Experts of a small language model.
Training: a variant of SOAP for the experts, 478M tokens.
Below are experts of layer 2 (counted from 0) of a mixture-of-experts language model. Rows are named router (the router's row for the expert), gate (a neuron's input weights, with its number), up (a neuron's input weights, with its number) and show model dimensions 0-127. Each number is 128 + 24 x the weight over its row's rms, rounded and kept within 0 to 255. Numbers have three digits each.
Before each expert's rows: a language model's description of what the expert responds to. This comes from a sample of Wikipedia text that the model never trained on.

# expert 27
What it handles: Mostly "of" after a head noun in names and phrases, such as University of, Gulf of, episode of; also as, from, between.
router:118124111085107151162141130133179146120139121110120130167110145147138095152123130122153082144095133129163120101137158154103131121091162124121169115130096142124160098131150117136115139106207163106150118149096067124152121116090114096152117087130126125083106116130132144157141148125156083142108126148106120116133078131131145172144154136142149136134105131144154173112152149118091105085114
gate2:126124128132097095131107112145129115107110130087091158114148105097092125106195118107154169164078120126130144072114102165119102118150108130126136115139139119138099101134119153118100114133148129125105130133118145116102112187107101130151134182079156129105153135142156171129145078136111085134097142146140118120161158101137139121132115152125110102090144159106132102144111129089174154121094
up2:123169118133146161099150128092142128137133138143159119153123143147176146120086125148093102086155171120166145185142129082131176134098124143100159135127117108155150140134112136168172146137082113167150134129148107156139114096161141132140107078151131130142129104113099092134127134105126153114160097137115172165121113142099127140126139089140138123174106093160132149144168124125098114127160
gate3:140124083144129157112127132091123125104155122163109135125115093131110119118109131109110104134160112151112154105163107170137095115164179106148117143115191117128149145109085157106116124160124141132132166135150087166143140111134093125164136156116108176138114146076135160130118130126136121118153152103148108113097152149123149101168120132127136149136157119128130178161062118125103082092160
up3:115118123130107163088104120113162153114120127156143144123152111130127094080143176116098141170108179120131125124122125108150135098107161110106118117083137131118148121113117126123174161133117113107103158083144105117141112135097116131125091140097144156141115145089100164115131100141119114089114102167120156099092121134110114131116112098122076172137160137120107165092126077125063121098151
gate4:166133106171136104148166176187067139135121155096101119132120134103173137101139144151118129159081110138117116122133136067106110145165113136127110135106095116100089111136101149162120116167124140127157173128118149179107130137109147149136131104118143122117134141117128113138118100128093089141172083122136105104106115128140124147144116143135116193128131126108128168078137108125094151118122
up4:131142137168127122132184188167073115145128170128070103126134101126159144108126146155130094137110118176117099149176117082104136149149128179141115115121080137111117129126125137132147147168128161115135164143102181172142129124111144114135120104101149145129150122120119115143126118140115090141166129105114124136113087110162124175160152145133124158116114160139116152085158116114119133122145

# expert 46
What it handles: Adjectives of nationality, compass direction or quality, such as American, British, North, national, Southern, Italian, blue, including word-completing pieces like -outhern, -ular.
router:134128131102104141130104073167148130108122157112147128142112162147103123125111091125128135113149133131128118165108113148124127130123131129123153080165156140151122107158123109123120115125160121106148089140109100089102086117089092066182122110120115128103114124169132140122112110111110119166158115134113082152114092072137136162105142093113133185162127101170097179153127112116151144121154
gate0:085133097155080124157074128129157133177131156170134130145125113098095143098119127141091163150094148125171135134104150127120089132171130095123141109108128141091177144120159161164151160151099086145123125104138121104116163148131128132140125136092150154133154180126089139125084094136120160132139149112101108132105119137095104125117130152129128125132077156101145115132137136113111089108096
up0:168117140118112106158138138132133156145123155158130124165107133141127161149164107140176161119110151113160085143140121120101143144144163143121155137107177132131077131148141088119090136144135163139165136135128193148130096180123146106130086159084092119138161142106145098119154137120131137113156153134181145139119087090098105135171122116142146146162132142086117133141140115138120152165139
gate1:119065113156161110094137143143117083171163148176118103130155121106120125145131107181158145139129115129129136163177109137115109164169140128145101152134119119134137147109134099105127084152134092105118124146160111094124101098129168141131141132127134107149107144107111118110122106129093122148138142107133160118132136187155150107169144142124084119120098142123137154171152120161134084071099
up1:123093103153120068117162123132123111132154131175094104120152131110128134155118106140109148124126089123095131160170169100097157159105132142126121099116154148156128194109068130119118076174149156104104129152147108102116120121122118113164134094106156141158120173105128137091161131179143115175118138143121132153128153138182130128151142112126115112140142146127115153142130124126145088117140
gate2:111135146159105131110127141118158104180186133104111127126148139119157152081173100124126151111089141091188132096121139121122132151141156148132114159124110137142156108159123174137119100123121102142131159151124116102124119132153091165143116135111165137138106128182114124120170132141099132108113126112145117166159142107154180131120134160126125141122096107113188130080122091160168106145102
up2:112110125092162145148139174121121099170161174100115135127112129110133147115180112118144186098122133138133106126151133134068140116121130174160159139143118109087135151121125139181100136164127130139155140157091158108128145106103151114148115125135151124131114162148166123158172142164139097100166117132089092125144098094144145116139104156142099153134122149126125093113090096132106089147132

# expert 58
What it handles: Word-ending suffix pieces such as -ist, -ian, -ic, -ial, -ive completing nouns and adjectives, like tourist, antiquarian, apoptotic, and adjectives like public, special.
router:145143134100085194169157098150176147121134152080128138139111136159167107119106111126146121136138100117156120149148135155125102104156109124114133134124093155123101117123127117127154094134157119142132134151095089078139095102106094072160142105129159140149127160136144174117113167122133107174140113149153068113145118074138138148105140123111136160137148131160111177142138123113127135119133
gate2:146095150171154128099088117123132138140110112126108124122156161135132139102146151102166159102128154145140155097155127116122105122148108147151096109146178127151106130102112132123125098142101098151116145086123094103088121133116099121073155181111085111107133104123144112123124133127136166110119117136101150103148157116119121137148088165142048132151146106081081126114158103143159101142133
up2:147131160176166139089117161143149133109137141138119139114116171143154131117132147124156145110134174129147151135156115106125070075131130124145110130104148156150152124137142147101102114140149100108102103112093151097096131107123119158078150169153108124104156112095118161093126101138155185123133128097134146114147111122144153134136083169133095114141144075089077138135167136124156118110121
gate3:110115095142134121130107152077119122150166131180120108112130152154136161122098122110153128113151103128125142124109137168126097132134113103153105173112121113134095139159130101115122085134105091142074140134135077142178154157125167149122160090131122125125118136145122092104122109119152113118172118104124132163134122202144133159128129145130172138106105169094165147168130159123102098125159
up3:125129192113152110134151143130097132132134109099108186126097153128089118145145116122112126140110132100107134116163107107126135157136172137114167100117113113143134144091122148136130172127110144149189120106173151128092101107137122109111114144135122152134127119109106161128145121164083168126124176150158136081127152078173114124107158128131131102119108063153089118104127116131117092162122
gate4:136109137146157094145102116146089096156142117128171152077150149115167145170097156125071126108091070141147124076141118123140105193115145132146112110124096117110105096137161118118119112139122120124114113128130156149125119084140112111177091127133121122123113146156070079103132124107079156128131159135163090112147155138151124126112133136113102138127113136145166108127142153140105141137139
up4:091098105110119117128146179133156173134133131076115100120146119157089117125148139123131149106162170135131097160116149165121109100145133162094132147148100160116096175117119115113108133105140112139156114128167075139130137152133150115125129155149102137118114149110138136192098149132146099114116165116089153152086097164149152160143118107146129126141155117113102127110133079124140061134127